config = dict(
    n_layer=8,
    lr_router=0.0021,
    n_head=2,
    head_dim=128,
    qk_norm=False,
    init_std_qkv=0.0255,
    lr=0.00579,
    beta1=0.95,
    warmup_steps=200,
)
Below are experts of layer 4 (counted from 0) of a mixture-of-experts language model. Rows are named router (the router's row for the expert), gate (a neuron's input weights, with its number), up (a neuron's input weights, with its number), down (a neuron's output weights, with its number) and show model dimensions 0-255. Each number is 50 + 12 x the weight over its row's rms, rounded and kept within 0 to 99.
After each expert's rows: "raises" lists some tokens whose logits its average output raises strongly, later layers aside; "comes before" lists some tokens at least twice as common just after its tokens as in all text. This comes from a sample of Wikipedia text that the model never trained on. Tokens count by the router's weight.

# expert 180
router:62 53 41 60 54 70 60 44 53 50 58 61 31 41 42 41 76 67 29 79 59 49 46 57 55 70 44 54 60 53 42 50 58 59 44 66 63 62 49 55 34 43 52 42 53 39 65 50 44 78 58 50 80 57 40 37 59 54 48 52 50 32 46 28 58 55 54 57 57 41 43 66 59 28 38 49 69 38 38 52 45 59 61 45 53 44 43 31 23 41 51 51 71 39 63 58 53 58 61 48 56 47 58 25 47 48 63 34 51 62 57 46 39 34 49 58 52 46 69 70 59 57 32 49 37 44 56 54 40 42 47 40 47 50 50 39 36 74 39 39 39 46 55 69 57 77 41 36 52 56 77 64 43 31 58 38 52 68 62 62 45 50 43 71 30 29 52 51 49 54 48 35 61 59 40 51 42 51 60 67 46 51 62 48 19 39 43 53 43 45 52 57 47 51 38 54 45 35 63 64 50 61 31 66 43 43 41 56 53 52 22 59 64 39 53 57 41 61 53 37 58 45 67 41 26 32 66 30 29 57 30 36 40 73 62 54 44 35 67 72 49 60 73 34 51 62 61 54 36 48 63 46 71 33 59 57
gate0:44 33 35 57 60 53 47 34 62 44 62 54 14 41 40 50 46 49 51 58 41 54 33 45 52 51 38 46 49 57 43 23 55 49 56 46 59 43 32 49 62 53 64 53 36 71 40 43 48 38 57 64 69 51 35 35 47 56 58 74 44 43 42 65 47 54 47 60 46 65 54 39 44 34 43 50 36 52 32 65 30 56 43 51 62 48 56 16 22 55 52 58 66 44 55 64 62 39 36 86 37 45 47 56 43 52 57 49 32 52 61 59 43 61 60 53 32 44 49 47 41 41 38 73 34 70 40 57 72 65 52 58 42 39 14 61 40 42 57 71 75 56 36 30 42 50 53 53 50 35 37 59 68 50 37 48 49 47 41 52 49 34 49 58 59 32 75 47 42 66 43 60 60 70 56 55 43 61 40 36 30 42 47 40 63 50 22 33 42 60 38 29 29 76 59 48 65 50 59 50 39 57 31 50 32 60 34 48 52 36 40 36 41 72 50 62 37 51 37 46 46 59 48 60 57 31 30 54 34 35 41 57 59 35 35 55 50 48 37 56 52 48 55 64 45 64 48 41 29 38 43 48 49 52 50 33
up0:40 53 37 58 71 48 68 57 52 37 48 57 74 63 46 61 50 19 64 36 25 35 33 66 55 72 41 38 62 44 45 60 48 55 53 52 45 96 63 61 55 38 56 32 07 36 68 58 36 63 57 34 51 54 64 31 46 44 55 45 58 59 59 46 26 50 62 37 50 37 43 33 43 45 56 64 60 41 54 54 45 40 63 61 50 34 70 49 51 65 72 37 77 55 45 58 53 39 56 72 38 65 46 49 45 54 58 41 40 30 38 77 69 40 50 55 53 60 67 59 64 51 49 54 39 66 37 77 54 88 43 76 45 64 62 48 56 50 55 57 60 66 58 39 41 63 57 53 54 39 54 18 53 45 47 54 48 38 49 49 60 58 46 55 39 48 64 63 75 68 48 45 32 49 52 39 50 55 39 59 58 46 52 50 56 54 35 66 63 41 16 57 51 49 40 58 45 57 42 49 57 54 62 68 61 46 54 59 65 54 49 48 39 44 59 67 48 62 58 40 45 49 52 51 45 54 56 34 53 56 41 56 53 52 58 50 39 36 39 43 60 60 58 46 56 68 43 59 55 58 36 45 66 51 50 36
down0:28 67 66 38 36 56 57 45 80 42 54 37 56 60 56 41 45 47 54 67 68 42 54 61 45 45 52 72 53 23 54 66 67 46 32 50 62 47 41 58 52 38 51 49 44 46 67 78 36 43 31 60 48 27 60 31 60 53 64 48 55 47 55 29 36 40 45 50 48 48 54 61 54 70 52 42 59 45 33 36 66 49 60 50 57 46 60 53 68 15 63 44 47 41 43 64 60 47 63 51 37 49 43 37 73 60 57 47 34 43 57 46 53 59 46 38 35 67 39 56 44 65 48 45 33 56 14 43 48 63 63 27 49 41 49 34 31 38 34 26 49 47 52 49 44 26 54 37 44 49 60 55 43 37 59 42 40 51 42 36 57 45 49 48 68 30 51 49 39 50 54 54 60 48 31 19 49 34 56 51 38 34 42 55 50 47 49 52 66 47 51 63 68 61 62 70 49 43 40 45 61 17 62 49 53 49 52 59 51 53 19 51 60 44 41 79 38 54 48 52 55 55 70 50 60 46 55 34 67 33 36 53 63 43 35 44 62 59 55 57 62 32 37 42 55 41 50 35 28 43 56 55 60 23 49 72
raises: "e", ",", " "
comes before: " of", "ial", " to", "ed", "h", "al"

# expert 66
router:47 66 44 49 70 34 46 53 53 61 35 57 72 72 49 70 35 39 68 37 59 73 50 48 48 49 66 64 35 65 55 47 54 57 42 38 59 42 49 34 61 44 49 46 48 56 51 55 27 69 55 43 56 71 58 67 52 52 33 34 53 70 60 58 36 58 39 46 49 60 41 64 43 50 57 47 56 64 60 47 71 65 42 55 41 68 41 39 51 67 43 63 28 74 22 39 35 42 35 77 44 53 66 58 31 51 43 47 53 60 69 69 51 37 64 52 62 18 35 64 51 59 62 46 40 59 45 47 68 57 34 49 38 35 66 45 36 44 59 59 45 39 70 41 68 44 66 52 39 61 54 58 42 56 67 68 44 30 39 47 68 64 35 62 40 67 59 45 44 62 78 34 57 48 44 41 41 42 35 30 38 39 31 60 54 64 45 38 48 48 57 51 50 60 54 66 55 62 44 68 43 67 66 67 58 41 49 56 44 71 52 48 51 55 47 43 65 43 41 55 60 18 34 27 67 45 45 70 53 53 53 47 38 37 45 66 50 31 48 49 46 39 47 44 48 43 66 63 56 40 53 50 47 31 75 54
gate1:31 58 62 49 43 61 58 68 48 35 45 52 31 62 44 52 31 38 69 30 36 61 51 60 58 30 44 42 37 37 52 54 49 41 68 70 53 36 61 53 51 45 55 57 44 36 40 30 45 44 64 61 34 44 46 52 60 42 46 55 38 51 45 40 58 53 46 46 36 53 59 64 48 46 55 44 73 17 45 37 52 61 50 43 30 45 58 37 35 32 75 58 62 69 66 51 26 52 58 47 59 44 58 47 33 32 54 35 48 37 55 68 50 44 43 52 43 29 55 76 65 73 56 35 41 47 53 48 35 36 60 62 57 48 29 46 48 50 57 62 45 54 48 65 63 55 75 38 68 48 55 29 30 56 48 48 43 60 45 70 39 59 59 48 51 26 60 49 48 68 70 51 47 55 38 71 50 66 41 55 71 37 60 71 43 45 32 37 55 52 47 57 52 43 41 35 42 50 43 48 49 54 47 47 61 67 64 51 57 51 57 83 48 56 61 33 44 32 34 39 37 62 53 33 43 44 66 68 34 54 43 54 42 19 78 43 41 64 41 35 50 55 45 82 56 61 64 60 64 64 69 38 43 36 51 46
up1:66 54 65 41 45 36 38 53 47 60 58 54 38 43 38 47 60 55 45 24 42 42 59 50 44 61 49 62 36 46 29 34 48 27 36 61 24 39 31 56 55 45 29 50 54 52 44 32 22 53 54 61 64 44 66 45 49 42 51 53 45 74 51 39 34 48 49 47 41 64 63 74 50 60 72 65 46 40 37 53 57 44 56 51 38 40 50 70 41 38 50 72 50 50 60 43 40 62 52 48 38 29 21 72 51 33 65 74 62 72 42 55 26 44 22 41 63 59 52 35 48 39 39 20 43 65 53 42 49 53 56 45 52 33 53 40 49 68 61 51 34 54 46 54 44 64 61 36 39 75 56 60 30 43 40 34 63 45 51 65 54 65 69 58 45 41 51 39 65 53 65 22 62 65 52 39 33 49 38 55 42 35 28 38 55 35 43 21 53 54 36 35 42 31 34 44 51 56 49 58 46 35 49 27 52 53 57 60 50 59 59 44 54 47 55 43 41 28 72 66 53 57 52 38 59 34 59 59 45 29 68 57 32 49 52 67 52 60 52 64 49 53 56 48 40 57 39 41 50 76 43 42 38 44 55 58
down1:61 56 84 56 40 63 41 51 53 38 33 68 47 42 47 35 73 49 27 49 33 37 51 38 52 54 45 33 43 85 53 24 35 23 55 70 68 68 42 55 54 45 57 38 49 31 59 42 56 69 29 54 60 62 60 57 31 52 52 52 65 47 69 42 50 30 59 61 56 44 36 58 40 42 57 55 40 42 34 50 59 33 39 47 36 52 35 42 60 64 45 53 69 52 40 44 58 41 51 59 25 72 60 62 46 34 50 37 25 58 38 44 67 61 51 69 70 46 44 56 54 63 68 50 43 54 64 39 54 44 59 52 37 46 27 60 62 46 56 55 49 55 51 60 43 44 53 43 47 58 63 82 64 53 53 53 53 49 72 68 43 49 52 64 33 61 38 55 86 64 62 57 40 68 66 66 45 49 36 40 48 51 40 48 42 53 59 22 48 45 63 57 43 59 30 67 41 49 41 55 49 50 41 53 50 52 51 45 44 54 49 39 60 55 57 48 53 65 30 59 64 38 51 45 66 67 45 58 47 59 57 40 37 39 42 21 56 55 62 52 57 32 54 53 56 50 72 23 41 52 54 60 78 65 43 50
raises: "19", "1", "20", "10", "11", "4"
comes before: "20", "1", "0", "2", "3", "19"

# expert 218
router:40 56 68 73 54 29 31 54 52 54 53 65 64 72 54 64 65 52 70 49 61 45 46 54 56 55 43 65 39 53 44 36 24 65 47 50 32 40 37 56 67 61 57 41 43 43 51 53 27 58 44 56 56 65 35 53 38 30 57 42 55 78 60 66 52 39 49 54 42 54 68 64 46 58 52 46 53 33 56 70 60 44 48 47 48 66 38 42 58 69 37 54 38 70 43 52 45 31 61 50 29 49 61 43 39 35 50 52 61 40 53 61 45 49 61 50 62 52 39 38 39 24 55 52 57 50 59 58 42 55 57 61 62 58 61 63 39 51 50 60 40 49 53 74 71 42 84 44 47 52 53 50 46 64 50 48 57 37 37 52 39 50 64 39 46 54 55 44 51 41 54 38 48 50 35 71 53 41 56 34 44 52 42 40 52 39 68 47 33 36 60 62 37 32 46 61 54 23 36 81 75 51 63 36 43 33 26 35 35 70 57 51 57 32 32 47 52 45 27 56 45 23 66 29 62 52 47 33 44 35 44 42 22 47 36 47 56 32 61 33 48 38 33 41 59 44 65 66 42 26 49 52 38 62 62 67
gate0:63 27 48 44 40 72 15 53 61 46 45 44 51 61 36 41 57 54 57 41 69 52 60 68 52 50 60 74 43 58 50 46 38 43 47 36 62 34 46 75 53 47 59 56 52 48 54 42 40 45 65 49 28 37 68 58 43 47 49 53 47 61 44 50 49 47 43 42 33 69 36 42 67 31 59 54 20 30 76 47 35 36 40 73 56 51 58 55 64 60 62 51 43 56 52 62 57 52 19 57 43 50 47 34 51 51 62 73 71 57 61 59 54 34 68 53 17 44 78 51 38 44 30 60 61 62 35 54 52 60 61 35 49 61 53 53 44 41 48 39 39 28 41 68 59 54 37 46 51 52 58 81 46 52 63 50 48 55 38 38 61 59 61 51 39 53 65 53 50 41 57 38 54 45 28 56 37 47 53 34 47 55 32 50 43 29 52 40 78 56 50 43 63 58 28 51 56 54 52 55 55 60 30 49 37 58 50 45 59 68 58 40 41 69 53 63 46 25 51 53 53 46 55 23 26 68 47 53 26 62 56 33 61 56 43 58 54 48 48 41 68 42 47 50 56 39 30 33 59 39 70 50 71 64 60 36
up0:50 27 48 42 51 64 58 38 42 37 37 43 61 56 58 35 64 60 47 58 63 73 66 42 42 37 41 54 61 59 62 60 60 57 63 74 47 40 64 66 31 43 60 60 54 40 33 58 63 64 64 59 51 47 39 35 44 42 41 38 27 40 72 45 22 48 66 37 35 53 59 51 59 35 46 50 53 54 50 20 61 35 67 49 61 29 33 54 42 68 54 44 49 47 60 68 73 55 66 60 47 62 56 24 51 44 48 48 30 73 48 40 52 53 68 59 75 25 43 37 56 53 41 49 45 68 52 43 56 55 53 37 59 31 64 74 55 50 68 44 63 53 36 45 66 53 50 50 42 33 34 54 30 39 43 48 41 18 51 39 62 40 53 51 48 72 41 43 39 54 37 42 40 49 58 61 30 51 47 61 50 39 61 42 59 71 47 18 53 45 48 54 58 29 58 33 45 49 76 49 53 43 39 75 44 50 41 66 46 64 38 46 43 29 41 41 38 44 31 60 66 49 52 46 56 52 41 41 54 61 53 33 63 55 43 65 54 40 44 61 59 60 41 46 31 60 64 35 59 53 54 40 71 66 72 50
down0:55 51 56 52 32 46 58 59 54 56 73 51 76 45 52 23 38 54 45 45 45 62 50 44 58 36 54 37 61 63 71 49 47 32 50 58 44 59 38 59 57 42 56 50 33 57 35 45 63 42 45 39 58 40 60 75 48 60 44 62 54 46 42 37 54 40 36 59 37 62 48 59 48 27 45 49 57 60 46 53 50 79 51 59 65 29 50 51 59 62 50 46 48 76 58 62 67 41 73 56 59 45 74 38 32 51 46 40 41 54 55 48 37 61 53 59 59 26 64 52 45 44 85 60 72 58 56 50 49 40 45 42 48 35 55 69 47 57 48 51 67 45 35 43 39 48 49 51 47 43 72 86 56 25 56 59 66 68 45 50 40 37 48 51 54 59 45 38 71 51 39 39 79 39 56 44 44 36 52 31 42 62 54 49 45 56 52 39 64 33 55 52 59 35 31 50 56 62 32 69 52 55 33 57 47 60 48 51 51 56 71 64 50 62 54 50 61 57 26 45 57 51 75 51 62 45 62 48 44 41 57 65 59 40 43 62 45 48 70 52 64 33 46 72 68 42 58 24 61 46 19 23 63 76 49 65
raises: "93", "20", "98", "97", "95", "99"
comes before: "19", "20", "18", "17", "16", "15"

# expert 111
router:60 69 56 54 78 44 27 54 60 57 47 62 48 65 49 60 53 27 52 34 72 46 59 53 52 56 59 66 36 70 59 45 52 39 50 47 27 56 39 45 43 52 47 37 24 57 62 61 39 67 60 43 42 52 57 42 69 59 60 48 58 70 63 58 44 37 53 47 34 62 40 42 62 35 65 52 54 66 55 43 63 48 49 52 39 70 44 61 54 53 40 50 36 63 37 43 49 55 51 74 28 44 73 60 47 53 50 28 58 46 61 50 51 27 65 67 51 51 42 24 48 58 49 55 37 50 46 56 78 58 49 43 56 56 45 44 46 44 63 54 37 32 47 26 67 35 49 52 41 58 45 58 40 64 55 37 62 49 48 32 64 85 57 64 64 67 60 50 67 37 82 54 47 49 34 79 38 58 61 33 45 51 24 37 54 42 56 57 41 25 60 58 48 62 55 72 49 31 42 68 53 52 48 75 42 58 41 63 31 60 59 39 44 43 45 40 58 51 43 54 44 25 47 51 44 59 46 75 38 37 34 31 39 42 57 50 50 27 70 37 54 58 55 47 51 59 33 60 59 45 47 51 44 41 70 60
gate0:39 48 31 63 51 57 48 44 38 67 52 63 45 57 63 30 48 49 41 48 67 48 51 64 58 38 37 39 41 41 56 43 52 62 73 57 30 20 43 59 50 52 60 50 39 56 63 42 72 41 77 36 51 44 61 50 41 46 68 39 47 46 58 44 54 38 31 41 59 46 42 42 62 69 45 36 38 42 44 41 56 38 44 45 43 63 51 75 42 55 53 43 46 36 38 59 43 56 44 60 52 57 40 37 51 53 69 62 51 41 47 50 50 47 74 25 45 48 35 25 62 52 33 62 50 18 37 43 59 42 47 28 46 47 29 52 60 34 62 37 48 45 45 46 43 53 55 69 56 62 40 30 31 44 49 53 66 31 50 38 64 44 56 54 31 49 46 55 42 56 27 37 54 31 57 45 57 53 43 32 40 55 54 53 71 25 49 55 45 54 59 59 27 31 53 47 36 54 45 53 61 69 51 53 62 46 63 45 21 42 34 66 44 67 69 33 72 35 56 57 51 41 61 60 36 52 60 52 48 57 75 56 57 79 76 46 66 47 62 34 63 46 66 58 46 29 66 64 79 27 54 56 46 32 42 44
up0:48 44 34 58 47 52 49 49 49 55 37 56 21 60 54 60 42 33 38 36 72 40 64 43 68 51 32 69 68 53 34 38 49 69 76 55 64 31 62 58 35 51 73 41 50 17 78 68 53 54 72 38 60 51 41 45 36 62 44 41 50 52 45 41 44 56 23 53 34 38 49 53 58 60 51 48 40 53 47 55 48 48 61 40 29 58 42 68 58 37 41 39 19 67 55 57 50 61 44 29 33 57 60 44 45 43 37 69 70 45 59 29 43 36 48 37 52 53 42 42 41 55 50 47 42 47 31 46 60 24 43 50 61 41 42 49 66 36 19 58 36 41 62 55 64 74 51 48 50 69 71 57 56 55 53 54 54 47 55 37 64 45 56 53 30 58 68 65 53 46 57 43 50 52 46 36 60 33 55 54 69 53 38 43 49 36 54 55 65 47 33 52 45 41 40 28 65 54 58 62 69 48 41 68 48 33 60 46 46 36 37 47 44 59 46 28 72 67 49 34 47 41 72 66 59 65 41 60 41 48 61 41 49 62 47 38 58 59 60 63 48 56 56 70 21 53 49 77 53 47 71 51 54 62 53 47
down0:41 59 32 55 41 38 37 69 41 31 28 44 42 38 55 33 51 48 59 37 58 55 68 52 48 59 62 55 48 51 37 48 67 44 47 32 41 78 62 55 28 69 36 60 45 69 41 46 52 64 36 52 20 26 61 28 40 47 66 34 59 47 50 51 44 34 29 42 48 70 27 26 42 52 35 57 59 55 42 66 49 55 57 47 46 58 45 61 52 66 45 53 34 69 51 32 53 55 41 47 73 50 46 57 39 51 47 68 56 71 41 37 50 39 66 53 67 47 65 59 55 53 62 25 23 61 45 35 54 43 36 63 56 59 59 57 51 52 48 54 46 56 41 30 61 60 51 49 56 57 74 61 49 51 51 53 59 57 77 51 52 44 42 52 54 51 33 64 50 27 43 64 47 59 69 48 33 52 34 59 44 51 38 40 48 63 36 50 60 51 51 63 63 46 48 66 27 72 52 41 27 44 53 57 46 38 51 40 64 53 50 53 48 59 66 39 27 47 60 68 55 53 31 56 61 32 51 58 51 32 74 57 50 24 78 48 36 28 51 56 49 30 76 52 73 33 57 44 48 52 41 59 62 40 40 48
raises: "19", "20", " |\n", "13", "18", "2"
comes before: "0", "1", "2", "3", " |", "4"

# expert 33
router:59 53 53 33 76 51 29 62 65 46 39 35 41 52 50 65 58 56 60 68 48 64 35 54 52 50 62 57 51 33 32 51 37 50 32 41 58 51 52 37 41 60 71 52 63 58 61 29 67 32 25 63 56 50 43 47 43 56 39 66 61 53 51 52 52 49 52 62 51 47 53 61 40 57 72 82 46 46 54 47 40 44 41 45 48 58 55 59 51 60 41 37 57 34 36 69 45 32 71 37 21 58 34 58 52 50 69 61 53 73 50 42 41 49 38 62 36 42 72 36 40 42 42 39 56 49 78 54 49 40 54 59 54 59 61 30 64 35 42 67 65 45 53 24 41 25 40 55 22 74 65 62 57 50 59 38 46 72 65 54 54 53 42 60 32 37 37 47 81 54 39 66 59 47 59 41 51 53 51 24 70 51 63 70 44 49 31 51 56 43 57 55 42 61 46 67 63 45 47 71 44 53 37 68 54 80 53 48 54 38 48 56 47 34 55 50 61 67 70 52 56 60 57 52 37 46 44 43 33 47 51 60 49 61 57 48 59 56 59 23 64 59 59 60 41 60 66 69 44 53 59 36 61 28 41 57
gate0:76 60 30 31 51 44 48 35 66 47 50 54 42 50 41 51 47 61 41 39 41 24 54 45 45 47 67 41 49 43 20 38 59 57 43 43 48 57 70 68 59 51 64 41 65 57 42 64 64 40 52 41 57 60 67 52 48 63 55 41 49 31 41 12 56 37 57 40 10 17 49 20 54 53 43 60 66 52 58 27 36 43 43 68 52 47 47 42 57 39 62 53 48 50 59 52 66 43 64 62 40 72 32 38 56 50 61 40 51 36 50 39 41 48 47 63 48 50 45 38 72 59 41 50 53 51 34 38 53 16 48 30 47 37 58 54 47 42 52 59 48 33 62 50 54 53 55 47 51 65 69 39 66 58 39 46 41 51 25 63 51 45 39 54 57 54 43 54 76 43 53 48 47 68 43 43 62 65 60 38 49 39 64 62 51 54 44 62 59 33 60 40 53 45 41 56 64 44 53 49 64 41 67 58 46 26 41 69 47 52 49 17 22 43 70 63 37 55 44 45 64 44 34 42 63 40 49 60 53 49 61 49 65 53 56 38 45 59 25 66 53 25 39 59 67 56 55 40 45 61 65 49 54 55 61 65
up0:51 52 57 48 80 65 63 35 77 38 48 58 44 40 50 57 53 55 46 55 55 59 70 51 44 47 34 26 56 49 17 61 52 66 25 63 52 48 66 41 41 42 51 70 84 63 55 42 44 41 42 59 55 39 57 65 42 65 47 63 43 50 34 51 49 56 51 40 33 49 53 34 81 35 65 57 31 28 35 34 63 58 44 40 45 34 59 68 51 62 68 40 58 61 59 66 60 51 34 48 47 61 45 36 44 46 38 65 57 48 37 54 38 51 49 37 37 40 42 50 54 52 50 61 57 47 47 35 30 30 43 46 33 46 49 73 54 55 35 34 38 58 60 79 56 42 41 65 43 43 38 36 50 61 55 51 35 40 38 69 43 59 47 47 47 24 44 60 45 51 38 66 50 40 63 46 64 37 54 53 45 39 59 50 35 67 33 43 54 58 72 39 57 55 28 36 37 42 37 63 65 30 45 28 51 37 44 29 49 78 57 52 39 58 56 43 59 59 44 37 64 49 52 58 60 58 68 47 47 50 43 54 47 30 65 73 36 45 47 51 60 61 37 44 49 44 11 43 60 54 55 53 52 61 57 36
down0:57 54 40 36 36 55 52 57 49 64 47 61 51 43 51 53 47 64 70 71 62 50 52 51 68 54 22 32 44 40 64 59 40 66 68 58 68 43 28 41 47 53 74 37 51 46 50 45 24 42 44 32 51 41 47 48 38 62 56 57 54 37 60 31 47 46 40 35 66 46 48 65 64 59 65 56 39 64 78 49 71 47 65 52 49 54 41 49 65 48 41 71 43 58 56 44 50 35 55 21 41 51 40 60 57 50 57 31 24 64 48 63 50 44 52 56 66 61 46 49 44 51 77 56 57 46 46 10 49 57 44 47 55 71 36 50 75 21 35 36 66 42 76 40 57 42 57 68 53 53 65 56 40 56 48 59 42 44 41 41 42 47 44 51 52 78 61 32 39 61 74 65 57 52 37 44 58 48 66 37 58 52 29 56 70 40 57 47 34 47 66 38 52 43 46 43 37 26 44 45 58 38 57 52 56 41 42 58 71 59 48 54 50 60 42 36 36 40 48 73 47 48 77 67 40 53 27 24 41 59 53 50 31 36 44 50 34 58 52 51 52 59 43 48 27 53 72 48 44 34 50 46 53 48 44 35
raises: "ar", "y", "o", "a", "er", "ab"
comes before: "es", "ing", "er", "a", "ee", "ed"

# expert 100
router:83 45 38 49 45 54 37 44 46 63 45 55 53 35 46 53 47 36 47 59 59 76 40 37 40 58 28 58 37 49 30 48 41 43 56 65 51 59 81 34 46 60 63 62 44 43 62 39 48 27 43 53 48 46 57 60 60 65 48 61 47 35 27 36 48 49 44 64 54 51 57 66 60 49 65 69 48 36 33 54 43 64 48 44 43 38 62 24 49 68 56 47 66 52 46 60 55 54 58 45 41 55 54 31 52 57 58 61 30 47 35 40 40 53 60 63 47 34 70 19 48 44 35 45 48 77 48 49 54 27 35 59 41 38 65 42 64 32 33 58 45 39 52 47 44 32 62 58 36 70 44 48 52 19 55 37 62 74 41 60 36 43 25 68 81 50 50 64 59 62 45 63 44 64 52 46 43 59 66 52 59 64 44 63 47 70 51 54 50 58 63 49 52 61 28 55 43 41 54 60 57 60 28 55 35 50 40 31 44 38 44 56 64 53 64 58 43 47 53 54 37 61 52 47 34 74 59 59 48 21 54 40 42 79 49 51 50 36 38 44 51 71 43 60 36 51 64 48 44 62 67 33 38 63 49 67
gate0:45 57 59 62 32 68 41 44 45 71 52 36 48 50 41 35 80 41 48 64 69 68 51 55 43 46 43 57 63 59 60 41 46 70 51 54 41 50 68 53 48 55 52 48 40 45 56 52 36 43 38 38 60 38 36 59 56 66 39 43 42 65 34 47 50 45 64 68 63 67 41 74 65 33 44 48 74 61 43 52 51 65 46 54 35 50 47 36 60 60 46 48 42 39 83 38 46 67 56 66 58 64 51 49 73 48 43 65 55 38 66 52 49 55 59 51 35 40 27 31 36 45 74 68 39 60 45 40 51 36 61 58 40 53 41 48 51 46 60 24 73 49 52 43 40 82 42 49 50 44 39 50 58 52 55 53 43 37 32 58 51 53 56 66 62 57 63 58 58 51 64 46 57 26 42 74 33 69 45 43 64 60 56 59 57 33 43 52 76 62 52 66 67 53 42 63 56 36 42 54 57 37 53 60 80 39 50 46 47 42 39 44 52 57 45 40 31 49 19 48 76 69 67 41 45 34 57 50 32 57 31 60 69 57 50 47 34 63 36 49 40 45 63 49 55 51 47 47 45 90 67 56 35 37 57 48
up0:37 37 63 67 53 30 44 66 40 52 42 40 47 68 55 72 55 36 69 65 45 79 52 42 55 60 59 50 57 33 51 59 61 52 68 45 41 48 37 36 49 45 27 52 29 49 39 41 50 62 74 68 51 42 35 48 45 44 35 49 51 44 78 55 54 40 44 57 40 37 44 54 44 82 48 25 38 25 38 46 55 53 39 60 55 42 39 34 44 29 28 48 23 44 61 55 56 46 65 62 39 65 45 47 64 59 32 47 53 44 49 48 57 32 46 36 19 53 71 30 43 42 54 49 41 43 58 47 22 44 56 57 43 62 65 46 51 61 56 37 68 23 49 61 31 54 65 65 35 46 55 33 31 52 46 52 43 57 33 66 63 42 34 50 53 39 46 53 47 30 35 36 36 44 48 47 48 29 38 62 55 56 56 24 47 64 55 57 26 77 47 56 53 57 66 66 48 54 57 59 49 62 44 41 33 42 42 56 39 53 40 54 76 57 41 59 45 41 46 46 51 58 45 23 44 40 37 48 59 45 47 40 55 41 58 58 62 33 62 49 45 61 50 44 48 54 66 57 57 22 45 44 45 20 38 62
down0:59 62 57 49 44 57 52 44 50 64 62 37 40 48 42 32 58 58 33 62 70 58 58 23 42 55 18 58 43 39 56 33 57 47 34 41 49 49 67 53 62 39 35 27 39 70 61 44 37 71 36 40 60 44 39 36 43 54 49 63 38 43 46 45 46 38 33 58 60 63 36 59 60 51 37 45 47 44 55 57 56 54 35 37 34 43 33 64 32 76 44 67 28 45 32 23 69 64 65 81 45 60 56 70 43 45 64 53 68 39 40 45 53 54 54 55 63 42 48 39 47 65 50 49 45 40 38 44 62 62 61 48 60 50 36 38 42 55 48 49 47 58 58 38 52 14 46 40 41 45 60 43 32 52 47 40 46 66 44 68 26 44 51 60 52 71 60 54 63 39 21 44 64 55 40 57 61 66 51 42 52 81 52 45 43 51 48 37 57 60 37 31 57 38 52 46 51 56 33 48 44 54 54 49 52 51 46 23 43 57 40 53 42 29 66 62 49 57 36 42 58 61 65 65 34 47 57 69 57 34 59 54 55 34 52 57 49 31 49 37 69 69 65 44 57 63 18 59 32 33 52 52 37 54 51 31
raises: "ing", "ed", "er", ".", ","
comes before: "ing", "ed", "er", "es", "ions", "ion"